{"n_layer": 11, "d_model": 448, "n_experts": 64, "experts_per_token": 4, "d_expert": 64, "d_shared_expert": 0, "activation": "swiglu", "moe_layers": [0, 1, 2, 3, 4, 5, 6, 7, 8, 9, 10], "router_score": "softmax", "normalize_top_k": false, "routed_scale": 1.0, "balance_loss": 0.000338, "balance_bias": true, "router_z_loss": 0.001, "router_noise": 0.3, "router_bias": true, "init_std_router": 0.0391, "lr_router": 0.000778, "vocab_size": 16384, "norm": "rmsnorm", "norm_eps": 1e-05, "tie_embeddings": "early", "optimizer": "soap_variant", "lr": 0.00252, "beta1": 0.95, "beta2": 0.98, "batch_tokens": [32768, 65536, 131072], "seq_len": 1024, "train_tokens": 406000000, "steps": 5623, "dataset": "wikipedia_en"}
Below are experts of layer 3 (counted from 0) of a mixture-of-experts language model. Rows are named router (the router's row for the expert), gate (a neuron's input weights, with its number), up (a neuron's input weights, with its number) and show model dimensions 0-223. Each number is 50 + 15 x the weight over its row's rms, rounded and kept within 0 to 99.
After each expert's rows: "gets" lists some tokens that make up at least twice as much of what it gets as of all text; "mostly gets" lists some tokens that are sent to it at least half of the time. This comes from a sample of Wikipedia text that the model never trained on. Tokens count by the router's weight.

# expert 0
router:27 35 15 42 54 43 64 55 53 44 56 60 48 61 29 60 38 38 84 53 32 32 41 47 52 38 41 61 46 56 75 79 39 50 42 31 33 58 44 54 57 39 60 49 58 60 70 62 47 65 72 69 53 33 39 75 63 40 51 25 30 42 48 48 32 61 25 76 25 49 46 57 49 45 63 58 57 40 45 45 90 50 15 64 45 57 19 64 58 31 64 55 34 37 49 50 34 62 50 57 47 83 37 54 45 87 40 31 31 22 51 34 56 59 33 54 67 29 62 45 62 40 59 55 64 33 68 63 49 63 38 50 49 59 52 41 35 35 24 56 38 31 44 37 54 51 65 42 55 46 36 46 42 55 48 45 55 53 35 49 20 53 51 36 90 64 40 48 34 66 31 49 30 42 30 32 76 49 38 53 53 52 43 51 58 71 24 64 54 18 48 50 42 48 65 54 69 51 42 61 63 48 63 86 53 56 52 51 34 67 32 37 31 49 58 68 30 62 41 47 17 34 35 78
gate0:42 49 60 53 27 47 61 64 71 70 40 65 50 63 43 35 62 80 55 46 32 54 82 51 45 34 54 81 47 57 69 59 54 41 34 84 43 49 49 47 56 29 64 42 59 88 45 68 26 63 57 62 48 29 65 68 38 46 65 64 56 49 49 53 28 30 52 46 25 29 49 57 53 79 67 62 61 53 59 48 57 54 59 47 48 16 47 79 66 74 51 39 49 82 28 54 48 23 38 40 36 52 64 34 42 46 24 39 37 66 38 41 52 50 63 43 47 21 46 75 50 60 29 37 58 55 70 46 52 71 29 27 50 46 43 39 56 65 51 21 60 53 32 28 51 63 56 45 59 53 40 40 29 46 29 08 39 89 47 33 26 48 39 51 60 50 57 51 57 24 48 20 31 54 66 66 28 79 40 62 47 34 41 56 53 32 50 24 40 46 35 30 40 48 49 80 29 50 17 41 27 41 80 73 67 43 59 43 59 33 45 31 58 59 58 52 79 61 58 77 76 43 42 13
up0:52 42 53 36 69 41 49 47 30 39 78 57 53 64 45 39 56 58 26 54 50 67 57 59 46 50 58 49 47 36 80 41 46 59 62 43 74 49 46 53 64 58 48 43 51 39 30 50 61 65 54 48 63 31 36 66 58 54 55 65 39 29 62 39 49 17 43 48 82 59 44 59 64 62 60 61 47 54 73 54 40 49 51 64 35 35 61 46 38 48 66 52 53 54 76 48 54 61 58 77 51 43 51 27 54 49 41 81 33 59 62 63 51 34 31 49 54 47 55 41 30 66 36 60 74 49 46 55 54 71 42 42 57 59 82 41 79 37 29 63 60 29 26 52 21 36 34 52 41 39 46 48 33 71 86 83 95 63 33 59 49 62 73 42 44 55 73 57 39 41 37 41 82 76 33 51 42 42 50 43 45 24 36 19 73 60 50 52 53 56 50 42 64 56 69 68 72 50 65 27 66 36 58 57 51 57 52 69 51 47 57 60 52 53 55 72 59 60 74 54 60 57 40 55
gets: "10", "20", "12", "11", "19", "30"
mostly gets: "10", "11", "19", "12", "16", "14"

# expert 47
router:36 60 40 66 32 39 51 17 38 61 37 65 40 46 02 46 31 53 61 60 47 40 61 79 66 56 27 57 48 52 40 75 52 65 48 34 73 66 53 70 58 46 69 30 71 71 36 41 50 74 62 50 57 38 34 49 48 54 34 45 21 57 94 56 31 59 37 52 34 47 72 68 28 27 61 48 69 71 26 53 65 60 62 65 65 55 30 44 51 29 50 44 58 31 48 52 30 57 43 59 47 62 53 12 32 70 96 43 31 57 49 50 57 70 49 41 38 36 54 44 46 50 54 69 46 54 60 62 52 50 56 63 32 55 42 62 34 63 39 45 46 44 35 33 83 34 50 91 43 79 55 28 21 61 43 35 66 47 34 46 04 13 54 50 77 52 74 65 42 70 46 43 34 49 17 35 70 60 65 36 51 43 40 16 38 51 31 76 45 33 28 32 61 38 39 22 42 46 49 65 58 51 72 58 44 41 48 35 30 48 62 82 38 57 73 48 44 48 51 26 14 52 36 80
gate0:18 51 45 48 61 89 45 34 59 70 62 51 53 69 69 49 46 63 29 63 54 44 43 61 56 57 67 35 46 48 65 24 58 72 40 66 37 51 46 46 61 40 73 47 70 37 62 26 44 23 35 59 26 36 29 38 51 64 40 29 92 41 38 67 54 70 27 67 59 54 47 44 64 44 63 71 70 48 55 37 25 38 52 66 50 36 58 74 41 37 43 35 60 24 41 57 67 31 84 13 78 30 64 49 43 52 31 43 43 46 23 44 27 26 40 56 62 46 38 52 54 55 44 45 53 46 47 39 52 66 30 44 59 64 71 43 33 63 43 51 54 57 78 44 31 50 68 37 36 66 41 53 56 55 36 49 65 58 57 53 42 53 61 80 39 55 22 38 47 59 54 36 32 47 70 44 51 34 40 39 72 79 66 29 48 45 36 58 67 52 62 70 27 58 66 45 36 50 47 69 52 54 17 40 53 24 27 41 51 43 67 49 83 72 33 40 52 39 37 64 57 70 34 49
up0:16 61 45 53 72 79 36 43 54 35 50 66 37 73 79 49 39 78 25 59 56 42 26 49 59 49 61 40 43 52 60 19 64 60 40 53 64 61 56 44 41 40 77 44 77 42 69 20 61 53 48 64 31 41 36 32 49 65 33 28 83 33 39 57 55 45 33 69 62 40 41 36 75 58 52 79 57 50 60 39 39 23 47 61 51 34 73 72 52 30 61 42 60 29 44 48 80 25 67 09 65 32 50 45 49 58 18 29 58 58 21 43 24 38 40 61 59 53 40 55 46 49 57 52 56 53 48 42 36 32 46 63 67 55 81 34 30 60 36 61 47 45 52 42 47 55 51 32 39 66 50 53 49 46 38 52 91 68 46 42 47 61 60 69 50 68 29 40 43 73 75 27 28 49 58 43 59 31 37 58 63 56 57 45 67 53 36 47 54 34 39 61 32 58 62 39 53 50 47 68 50 44 40 35 57 40 24 43 58 65 73 39 80 69 56 38 36 36 59 66 66 64 43 44
gets: "ly", "i", "er", "e", "k", "s"
mostly gets: " Coordinates", "°", " Genus", " annually", "ová", " Spacewatch"

# expert 53
router:47 91 46 49 21 57 47 38 56 55 08 37 35 56 28 33 57 48 49 49 11 60 31 67 79 42 23 55 49 64 52 50 49 62 32 35 45 56 43 49 65 69 89 40 67 75 48 59 46 90 79 42 63 28 39 46 58 29 53 43 44 35 41 41 25 70 52 53 68 35 64 46 38 37 66 59 66 69 17 49 66 69 39 60 30 57 46 28 50 51 64 59 46 26 64 67 50 56 46 59 29 65 65 41 29 59 59 40 49 73 46 37 52 52 37 58 34 16 37 60 59 52 49 46 42 79 72 50 63 56 53 50 30 40 28 63 28 40 40 27 56 53 49 31 50 50 58 49 44 53 71 36 51 47 34 60 53 45 50 40 29 57 69 32 62 75 41 35 49 77 55 69 38 42 16 52 77 36 67 37 58 55 38 36 64 80 27 54 20 39 30 39 49 19 74 56 52 41 36 50 61 66 71 70 46 72 62 64 45 68 68 63 45 48 62 51 26 54 64 35 27 54 56 76
gate0:44 57 22 59 51 48 72 51 15 34 30 65 62 43 38 63 55 21 40 73 38 71 58 50 42 36 63 81 42 55 51 46 55 47 48 70 43 47 67 50 37 63 20 56 47 45 70 57 43 45 45 65 29 73 54 45 41 60 53 44 48 32 44 35 61 35 71 59 37 48 61 51 45 69 55 62 38 49 78 53 54 59 55 39 47 27 62 51 53 31 59 83 55 36 51 56 33 48 47 75 58 43 70 38 76 57 48 25 39 35 65 21 77 60 48 48 58 38 44 47 66 37 46 65 33 74 37 30 47 33 49 58 30 47 33 54 25 66 49 55 34 78 33 33 43 50 42 63 42 46 41 62 48 68 51 38 65 35 35 47 43 70 33 16 52 74 47 33 58 77 37 57 62 67 36 51 49 82 46 51 62 49 35 54 71 35 37 92 77 56 63 50 49 85 56 26 74 57 55 08 30 71 33 43 06 60 46 30 60 48 55 45 39 46 45 38 39 96 47 56 43 47 61 60
up0:66 55 59 72 60 51 65 44 58 44 26 38 74 40 70 58 68 43 38 86 62 55 44 52 55 23 56 45 56 57 41 23 35 43 49 80 46 65 56 54 23 57 43 67 70 43 11 41 54 46 68 42 55 47 45 38 48 51 58 62 60 68 37 43 48 62 61 59 50 51 51 78 67 33 57 65 50 54 71 46 66 61 55 53 53 41 13 68 42 34 62 68 50 77 47 39 45 49 52 70 58 92 30 49 45 64 51 51 15 22 51 45 51 29 38 63 66 57 52 37 75 65 68 35 38 40 53 62 29 55 52 49 36 56 71 60 39 70 38 33 27 42 40 29 70 54 52 55 28 76 39 36 47 36 69 24 24 32 44 51 66 61 28 62 55 79 21 81 66 59 45 33 47 75 59 60 45 54 32 44 47 40 21 38 78 71 23 58 51 69 43 43 56 31 38 52 44 50 48 56 33 73 60 62 28 66 60 35 52 29 45 38 61 43 66 88 50 53 29 61 32 41 44 49
gets: "M", "B", "P", " B", "R", "F"
mostly gets: " B", "S", " D", "B", "L", "C"

# expert 17
router:52 42 57 48 53 40 41 30 71 92 36 47 50 71 20 59 68 28 48 69 42 53 43 64 61 26 76 72 43 66 60 42 30 50 50 52 38 52 21 55 61 51 54 53 63 52 50 65 35 57 35 71 40 51 54 61 75 43 55 30 47 51 52 51 23 68 58 58 29 35 59 62 32 72 82 37 87 55 27 44 53 70 41 61 41 55 43 41 61 44 46 57 70 39 13 47 41 36 69 52 78 56 53 48 50 84 66 35 48 61 58 38 36 54 02 40 59 32 50 41 94 60 53 45 39 46 65 51 61 57 27 28 59 49 36 33 37 56 30 34 46 36 32 15 56 32 51 60 45 54 38 46 48 38 22 38 65 70 40 56 46 34 49 49 72 66 55 45 36 74 33 49 41 42 45 25 72 57 51 46 75 33 36 16 33 75 35 51 34 47 43 32 51 37 35 69 43 61 25 45 58 53 66 66 38 55 61 41 42 47 33 55 56 59 71 42 48 52 54 35 28 56 75 58
gate0:44 46 56 52 40 77 52 34 55 43 18 66 46 42 46 47 40 45 48 43 46 37 75 46 68 27 59 31 46 50 54 39 35 36 46 54 64 66 67 46 56 43 52 39 63 73 79 19 58 55 13 44 52 80 60 45 49 34 40 53 63 69 51 40 42 58 48 31 12 60 86 57 74 72 30 72 18 54 35 38 68 56 46 61 26 62 60 55 50 42 63 61 27 70 69 47 46 61 56 79 33 20 58 20 26 43 38 38 50 56 45 42 44 75 45 53 48 44 42 41 22 56 52 59 47 35 71 30 50 48 53 70 43 42 12 24 64 60 74 30 46 33 48 37 53 71 50 66 53 52 70 66 50 61 39 48 56 70 66 51 47 31 33 76 46 40 46 61 57 61 62 54 56 45 52 55 62 31 66 59 69 45 42 36 55 57 68 52 58 54 38 61 50 45 47 45 53 46 64 30 38 42 38 47 47 59 48 33 39 45 33 54 63 36 33 71 50 68 29 42 37 47 48 78
up0:48 43 61 45 32 72 56 40 55 38 21 66 35 36 51 39 53 38 45 33 63 32 84 44 53 27 36 32 54 36 51 15 45 24 51 77 64 73 48 59 58 33 38 50 65 65 67 28 52 53 31 43 54 61 54 35 55 45 50 70 67 68 45 73 24 58 33 52 16 69 71 47 73 55 49 59 09 47 44 42 64 62 44 55 24 45 62 51 53 53 65 48 31 62 72 40 52 62 58 77 42 31 57 14 38 47 46 56 46 51 48 47 39 67 44 68 43 54 48 40 15 44 50 36 42 40 72 12 46 52 46 73 45 48 10 22 60 46 57 41 42 45 29 39 60 66 46 62 47 43 67 62 36 75 47 53 51 74 61 61 57 23 20 78 27 38 54 51 54 54 73 54 57 43 33 45 43 41 55 56 59 32 41 24 54 46 74 47 57 59 52 78 24 54 48 42 54 38 57 39 43 43 48 53 47 69 48 32 35 50 20 38 53 27 47 70 48 52 22 39 35 41 53 57
gets: " ", "000", "_{", "^{", "7", " series"
mostly gets: "000", "″E", "featuring", "',", " latter", " current"

# expert 10
router:36 56 39 75 37 36 40 39 61 51 53 74 28 38 29 39 48 36 62 45 45 38 47 36 61 33 25 49 50 56 53 68 48 81 39 30 44 71 25 44 60 54 54 51 80 54 60 56 69 76 62 82 59 44 66 38 60 21 55 39 52 49 46 56 44 55 35 57 58 20 39 52 48 24 62 39 51 54 49 49 71 45 25 68 33 28 39 56 44 14 44 63 46 30 34 77 25 58 57 69 57 65 77 32 26 59 63 58 39 34 55 37 47 43 40 55 31 51 49 58 58 47 55 65 44 20 55 56 68 58 42 54 67 42 61 41 74 57 31 49 41 44 52 57 56 48 62 71 55 21 61 24 33 38 32 55 44 56 52 59 34 32 73 47 59 62 74 25 67 59 37 59 57 26 51 58 63 39 70 49 61 50 12 52 33 82 44 65 61 53 58 52 59 42 48 25 82 21 24 75 81 35 78 70 53 53 61 43 59 74 46 45 22 55 69 50 44 63 43 27 56 22 38 54
gate0:42 54 43 31 40 36 40 49 43 68 59 74 40 55 23 37 83 69 56 50 61 51 30 55 65 67 55 25 74 57 48 57 50 70 43 48 63 71 46 77 71 61 57 39 49 31 51 20 50 57 39 52 59 44 47 58 51 60 38 59 18 61 38 63 54 60 38 20 64 47 55 61 82 33 66 35 48 57 54 36 66 18 80 53 79 44 38 53 45 39 47 34 15 25 55 53 74 71 34 31 48 76 82 37 67 62 20 51 67 80 56 26 25 29 28 50 22 55 52 41 53 34 18 46 62 24 42 71 55 62 39 60 21 46 67 32 26 53 59 42 77 37 65 57 51 41 49 50 60 43 31 69 49 57 56 47 48 25 33 51 33 57 75 58 46 63 50 56 95 35 56 27 41 06 45 63 49 30 45 43 55 53 85 42 61 72 64 65 50 43 50 17 79 71 17 51 71 47 53 34 60 50 74 48 53 48 55 51 59 62 45 52 25 31 47 33 50 29 32 46 45 38 55 56
up0:52 33 70 74 53 71 52 50 39 32 69 53 52 57 68 49 21 57 52 53 40 29 48 65 37 47 33 57 48 61 25 54 63 40 31 64 59 56 52 56 33 24 42 55 39 92 56 79 39 39 43 54 50 39 30 37 46 58 28 66 56 28 56 47 27 34 63 67 36 52 56 65 23 90 82 53 65 37 64 53 42 49 33 68 39 42 67 45 55 57 35 85 37 91 35 46 68 34 82 48 31 36 28 63 33 39 62 45 61 39 45 52 67 70 62 60 52 54 26 44 33 65 60 49 30 79 27 51 47 52 56 12 66 67 46 51 61 50 76 54 17 59 78 37 54 48 24 78 36 73 78 28 54 51 33 72 58 64 93 34 72 57 88 23 43 74 48 49 61 67 42 74 52 76 64 39 60 56 16 79 59 54 42 47 49 54 66 35 58 58 56 45 45 21 57 34 62 63 67 69 44 47 50 53 53 43 47 55 42 55 57 44 49 36 57 69 35 33 50 57 77 59 45 71
gets: ",", " |", " (", "\n", " –", " |\n"
mostly gets: " (", ",", " =\n\n", " ,", ".,"

# expert 29
router:70 73 44 56 36 62 36 42 80 59 22 55 52 83 24 72 44 41 56 61 24 48 63 67 77 20 25 31 71 61 52 56 57 59 33 34 59 66 40 44 39 30 35 44 64 52 40 46 41 48 78 63 39 30 54 50 54 24 53 37 65 19 62 40 61 53 32 48 42 34 53 19 29 28 41 55 76 46 31 43 83 49 42 76 44 35 33 49 70 07 62 57 74 52 45 35 24 63 66 66 51 66 59 26 60 74 61 47 39 62 57 31 45 59 59 40 63 21 33 50 60 53 41 55 69 49 61 56 62 31 49 42 44 19 28 56 55 66 21 53 31 46 33 25 66 52 69 63 34 42 44 42 13 41 39 28 52 74 56 48 47 44 48 35 61 35 50 56 54 60 48 39 42 27 32 28 47 41 48 60 67 29 18 48 51 61 65 59 59 40 36 33 65 72 21 35 53 59 47 63 60 59 66 52 60 56 50 75 51 61 67 55 35 45 76 55 43 70 43 37 21 35 39 64
gate0:23 42 24 46 55 54 42 44 30 64 47 27 80 31 48 44 75 44 73 71 43 44 56 37 54 45 56 07 57 62 41 27 40 43 41 59 65 55 54 33 51 61 48 48 36 25 57 62 66 41 43 37 56 47 50 47 38 39 55 47 37 44 66 47 54 32 62 48 26 33 29 28 22 70 25 54 54 69 51 45 35 57 42 66 51 55 64 41 29 28 48 58 46 61 28 72 40 41 50 72 78 67 55 41 50 30 49 52 39 74 39 56 41 42 49 51 47 54 32 44 46 67 70 31 41 45 11 57 61 50 36 62 41 56 56 45 37 61 21 62 50 39 38 37 35 54 53 73 57 35 86 34 19 66 58 25 52 54 50 44 50 31 56 52 40 39 30 42 94 66 62 40 42 55 43 39 53 30 47 63 19 30 79 48 59 41 44 36 55 43 50 33 47 09 99 50 55 67 69 79 59 64 84 50 64 52 48 45 36 62 70 51 16 70 31 47 54 67 53 57 42 41 62 58
up0:66 43 48 49 50 33 36 60 46 21 47 66 34 36 58 44 55 66 34 47 70 46 38 39 53 31 44 86 57 33 55 60 71 47 55 47 52 38 46 24 60 42 42 58 56 68 49 54 35 48 61 60 49 48 34 60 65 58 17 20 53 51 59 60 25 37 57 42 40 49 63 49 72 29 45 21 65 49 63 63 41 57 91 38 38 39 34 78 69 45 72 40 57 56 73 33 72 48 50 40 56 35 27 50 41 74 61 36 44 26 61 33 61 18 39 47 65 43 68 29 59 52 23 66 52 66 77 59 47 48 58 68 57 48 51 66 49 53 64 43 56 49 78 44 51 51 49 21 56 46 28 52 65 52 62 59 53 67 32 60 52 44 21 61 45 52 64 39 17 50 48 54 48 49 37 73 67 68 42 39 72 59 57 58 57 57 30 60 49 69 42 95 52 60 39 64 50 55 32 30 32 25 23 27 35 41 47 45 67 45 49 46 77 26 58 66 36 33 52 55 58 49 38 56
gets: " ", " \"", " was", " is", " '", " “"
mostly gets: " \"", " ", " “", " was", " '", " is"

# expert 32
router:51 68 35 48 69 30 37 42 40 63 43 60 52 68 46 55 53 51 75 70 26 40 38 49 66 40 34 33 62 59 62 75 38 67 56 45 58 67 11 45 50 36 56 50 56 54 50 51 64 53 55 56 54 31 56 49 56 23 78 49 24 68 48 60 31 59 57 42 22 21 51 34 50 27 76 80 80 66 30 55 46 57 10 73 44 53 36 42 45 22 53 58 52 29 51 65 19 39 43 73 57 59 53 54 51 42 58 48 37 76 28 42 57 61 22 54 40 35 46 52 74 56 74 63 54 42 66 46 71 59 36 26 67 46 48 70 57 48 46 41 29 21 51 34 45 48 61 44 62 58 34 37 18 60 56 49 41 73 48 49 29 62 49 45 92 43 36 48 50 50 42 39 50 35 39 34 52 30 63 54 62 45 38 53 37 56 42 70 36 41 64 59 42 32 64 29 67 28 38 48 77 60 62 66 56 58 51 42 34 55 49 58 50 58 69 53 29 70 45 29 08 42 43 99
gate0:64 47 56 52 78 74 70 49 67 56 41 50 54 47 55 36 56 50 61 57 45 45 52 46 63 47 47 51 65 02 12 56 55 67 31 57 52 76 39 41 63 54 33 40 60 30 56 67 37 71 40 38 46 40 57 42 45 74 25 37 67 41 53 58 42 75 59 71 39 83 56 40 77 29 50 42 56 64 55 45 19 64 75 42 52 79 61 36 50 28 47 57 35 45 29 57 35 78 39 55 44 47 68 43 49 37 19 29 69 66 29 84 48 45 32 59 56 63 52 62 34 73 76 61 32 72 51 68 40 65 68 28 56 53 39 59 50 50 26 50 37 42 42 77 56 65 47 87 22 34 68 31 40 54 31 51 38 53 65 40 33 50 42 31 37 47 24 06 37 36 59 68 52 36 50 50 61 52 36 79 94 40 66 54 44 72 67 54 42 55 35 75 60 64 40 47 15 38 48 45 45 59 28 44 58 45 71 41 63 46 49 76 47 38 41 67 46 63 39 53 43 27 54 62
up0:70 44 47 48 81 66 60 56 78 42 33 54 33 49 53 37 65 61 66 50 37 61 41 49 72 39 52 42 40 21 27 50 72 59 37 53 64 59 40 44 57 57 24 48 55 21 42 58 31 76 58 50 31 57 57 59 32 60 44 32 56 58 55 47 41 61 49 62 41 86 52 53 59 32 56 53 55 51 54 45 16 47 60 41 52 81 64 45 44 13 61 53 34 45 35 47 51 71 27 51 45 33 87 33 37 22 44 29 64 56 39 78 49 38 41 76 51 49 63 56 39 73 64 73 38 74 39 67 36 55 67 58 64 47 45 63 63 64 43 57 42 35 51 87 57 56 54 90 23 27 64 35 42 34 42 50 25 54 60 39 33 32 30 43 49 59 22 15 31 45 66 64 50 53 58 46 62 53 29 64 95 38 73 61 44 64 66 59 49 37 32 48 63 59 64 51 18 51 47 43 57 56 31 35 42 49 77 55 68 27 53 76 51 28 33 71 45 57 50 43 45 14 57 66
gets: " ", " States", " State", " York", " American", " U"
mostly gets: " States", " Angeles", " York", " Carolina", " American", " California"

# expert 2
router:51 56 32 50 50 66 70 38 57 59 57 83 43 72 41 56 41 46 42 65 37 61 81 31 67 35 42 60 48 48 57 68 50 54 44 42 46 66 30 57 87 50 58 45 77 63 46 67 34 68 59 51 62 43 47 59 62 48 47 45 65 51 61 21 37 59 35 52 46 14 56 57 53 41 69 58 45 48 33 42 39 49 37 59 58 31 43 39 54 56 57 55 46 40 44 72 54 41 64 77 40 78 62 49 50 66 74 62 49 53 38 22 52 39 18 78 50 17 83 67 47 48 32 56 56 62 60 44 62 25 40 36 36 42 38 27 50 46 15 46 58 63 44 19 57 53 75 64 26 63 43 49 47 53 43 49 48 66 49 60 31 58 69 33 69 60 54 68 68 61 47 54 20 51 50 19 59 51 78 20 60 22 24 33 27 37 48 48 44 44 20 34 42 39 52 38 66 36 49 48 61 25 58 62 25 68 54 64 65 59 64 57 52 48 66 42 40 77 24 43 33 34 34 73
gate0:65 82 46 54 56 35 37 56 66 58 54 63 22 43 85 48 43 42 52 52 50 43 84 51 67 50 38 62 48 42 69 51 34 59 77 73 04 34 62 64 50 66 43 46 64 42 49 72 26 52 35 55 45 48 36 51 65 54 44 45 41 44 57 85 55 86 37 40 70 40 48 72 60 74 26 63 41 33 60 49 45 90 43 52 43 35 31 51 43 49 58 64 48 54 52 53 48 47 54 42 72 65 70 35 61 85 38 47 43 60 50 71 55 52 39 41 38 15 45 39 68 48 57 59 26 55 66 47 37 50 41 64 42 68 65 43 54 43 81 45 72 23 41 34 29 42 36 48 44 50 49 68 70 20 48 82 71 65 54 57 55 69 70 56 81 49 60 65 63 56 42 47 39 63 49 53 59 40 36 63 38 53 34 24 44 62 50 38 67 34 37 40 48 48 67 35 63 62 43 35 14 69 22 69 50 51 82 52 40 46 45 50 56 41 70 37 37 66 61 33 12 30 48 52
up0:75 56 62 33 44 77 49 55 40 49 57 65 49 48 38 59 48 35 46 40 70 53 40 42 45 40 50 92 41 44 99 45 73 60 55 49 40 60 67 65 22 60 66 62 47 40 51 60 45 35 62 64 47 26 59 44 21 47 68 57 45 59 61 57 24 86 77 51 54 28 60 42 52 55 30 56 42 39 51 47 33 47 64 80 29 69 37 53 73 41 57 50 44 39 57 53 47 69 65 27 34 65 48 51 37 61 45 41 46 56 18 81 56 17 55 59 54 33 23 63 43 58 53 57 39 71 69 57 47 32 69 49 49 40 48 84 65 47 42 46 27 70 30 53 49 25 79 45 48 60 66 54 53 56 75 52 28 43 63 33 33 39 48 44 54 47 26 82 70 51 57 40 45 38 71 23 35 51 32 45 88 56 39 40 76 49 35 44 52 50 63 54 49 63 61 58 48 63 35 31 33 73 63 52 38 48 67 74 56 65 48 58 39 45 45 46 33 35 34 41 40 36 51 45
gets: " a", " the", " an", " two", " one", " three"
mostly gets: " a", " an", " the", " two", " one", " all"

# expert 1
router:61 56 44 57 56 56 30 37 60 40 40 62 36 48 49 52 46 25 59 41 31 28 38 54 78 44 21 41 52 75 53 63 38 99 60 35 63 48 33 69 57 32 67 53 62 53 41 62 39 58 60 64 78 40 28 47 37 50 62 23 52 29 74 27 34 65 49 64 51 29 62 46 49 20 75 69 47 71 48 47 50 27 28 65 78 38 34 51 36 33 63 67 44 47 44 58 47 46 70 74 60 67 71 44 41 57 41 47 39 51 36 27 43 53 39 31 54 28 58 38 67 48 44 59 49 43 60 60 41 73 45 47 47 37 25 42 37 40 35 35 15 62 40 16 51 40 33 54 40 46 47 38 31 44 45 40 65 48 47 46 54 50 54 49 79 87 42 57 65 57 44 49 45 31 40 38 65 52 58 60 66 52 27 50 27 55 47 44 44 33 50 48 36 30 48 43 44 36 45 48 74 39 59 99 24 79 69 55 57 56 57 55 23 41 56 39 11 46 62 35 44 23 66 66
gate0:72 29 36 45 51 24 35 66 38 39 62 51 52 37 58 62 36 66 56 42 49 36 35 47 48 40 16 70 88 53 27 45 74 57 59 43 56 32 57 43 56 40 37 64 41 57 21 54 36 48 73 57 68 50 51 26 54 48 55 78 31 60 73 50 70 34 56 65 42 45 50 54 53 43 52 43 61 58 52 69 15 70 42 63 19 79 34 51 31 54 49 59 64 38 57 33 67 28 49 22 43 45 56 51 27 46 65 54 81 75 67 66 52 26 55 78 49 44 59 51 73 57 53 77 29 45 68 78 67 55 42 78 83 46 42 19 63 46 50 48 38 33 56 47 61 19 60 29 47 75 47 46 58 36 48 46 56 40 53 66 46 31 13 53 54 56 53 50 61 27 44 45 64 65 53 64 71 58 32 48 53 37 57 63 32 49 66 57 52 50 42 45 62 69 51 52 19 49 57 51 56 39 48 59 33 41 45 21 52 61 48 62 28 34 68 51 43 30 49 52 51 38 53 32
up0:47 58 60 68 55 47 71 55 36 45 53 50 54 53 37 44 38 53 55 64 68 53 45 57 32 74 70 37 25 30 52 54 43 43 73 52 44 47 37 53 65 49 99 46 51 25 59 56 56 71 27 35 17 30 38 96 33 38 50 36 55 23 28 54 29 76 32 51 59 47 52 51 33 44 48 59 36 42 44 60 80 58 77 27 50 46 47 38 61 34 47 39 39 80 47 52 47 70 36 68 51 50 55 49 71 57 77 52 29 23 40 59 47 61 37 33 48 39 57 61 45 41 47 30 50 55 35 25 32 38 62 28 33 44 48 82 45 51 58 50 62 51 59 61 42 61 44 61 47 21 39 48 21 62 41 76 51 59 24 45 31 62 71 40 66 41 65 38 46 62 54 68 45 37 54 36 44 56 48 75 55 56 45 19 65 31 43 50 40 44 59 71 29 54 43 38 70 52 41 37 51 44 61 43 60 32 49 87 67 29 47 53 77 48 42 60 49 67 59 50 66 50 47 61
gets: "1", "2", "3", "4", "5", "6"
mostly gets: "1", "11", "12", "10", "25", "16"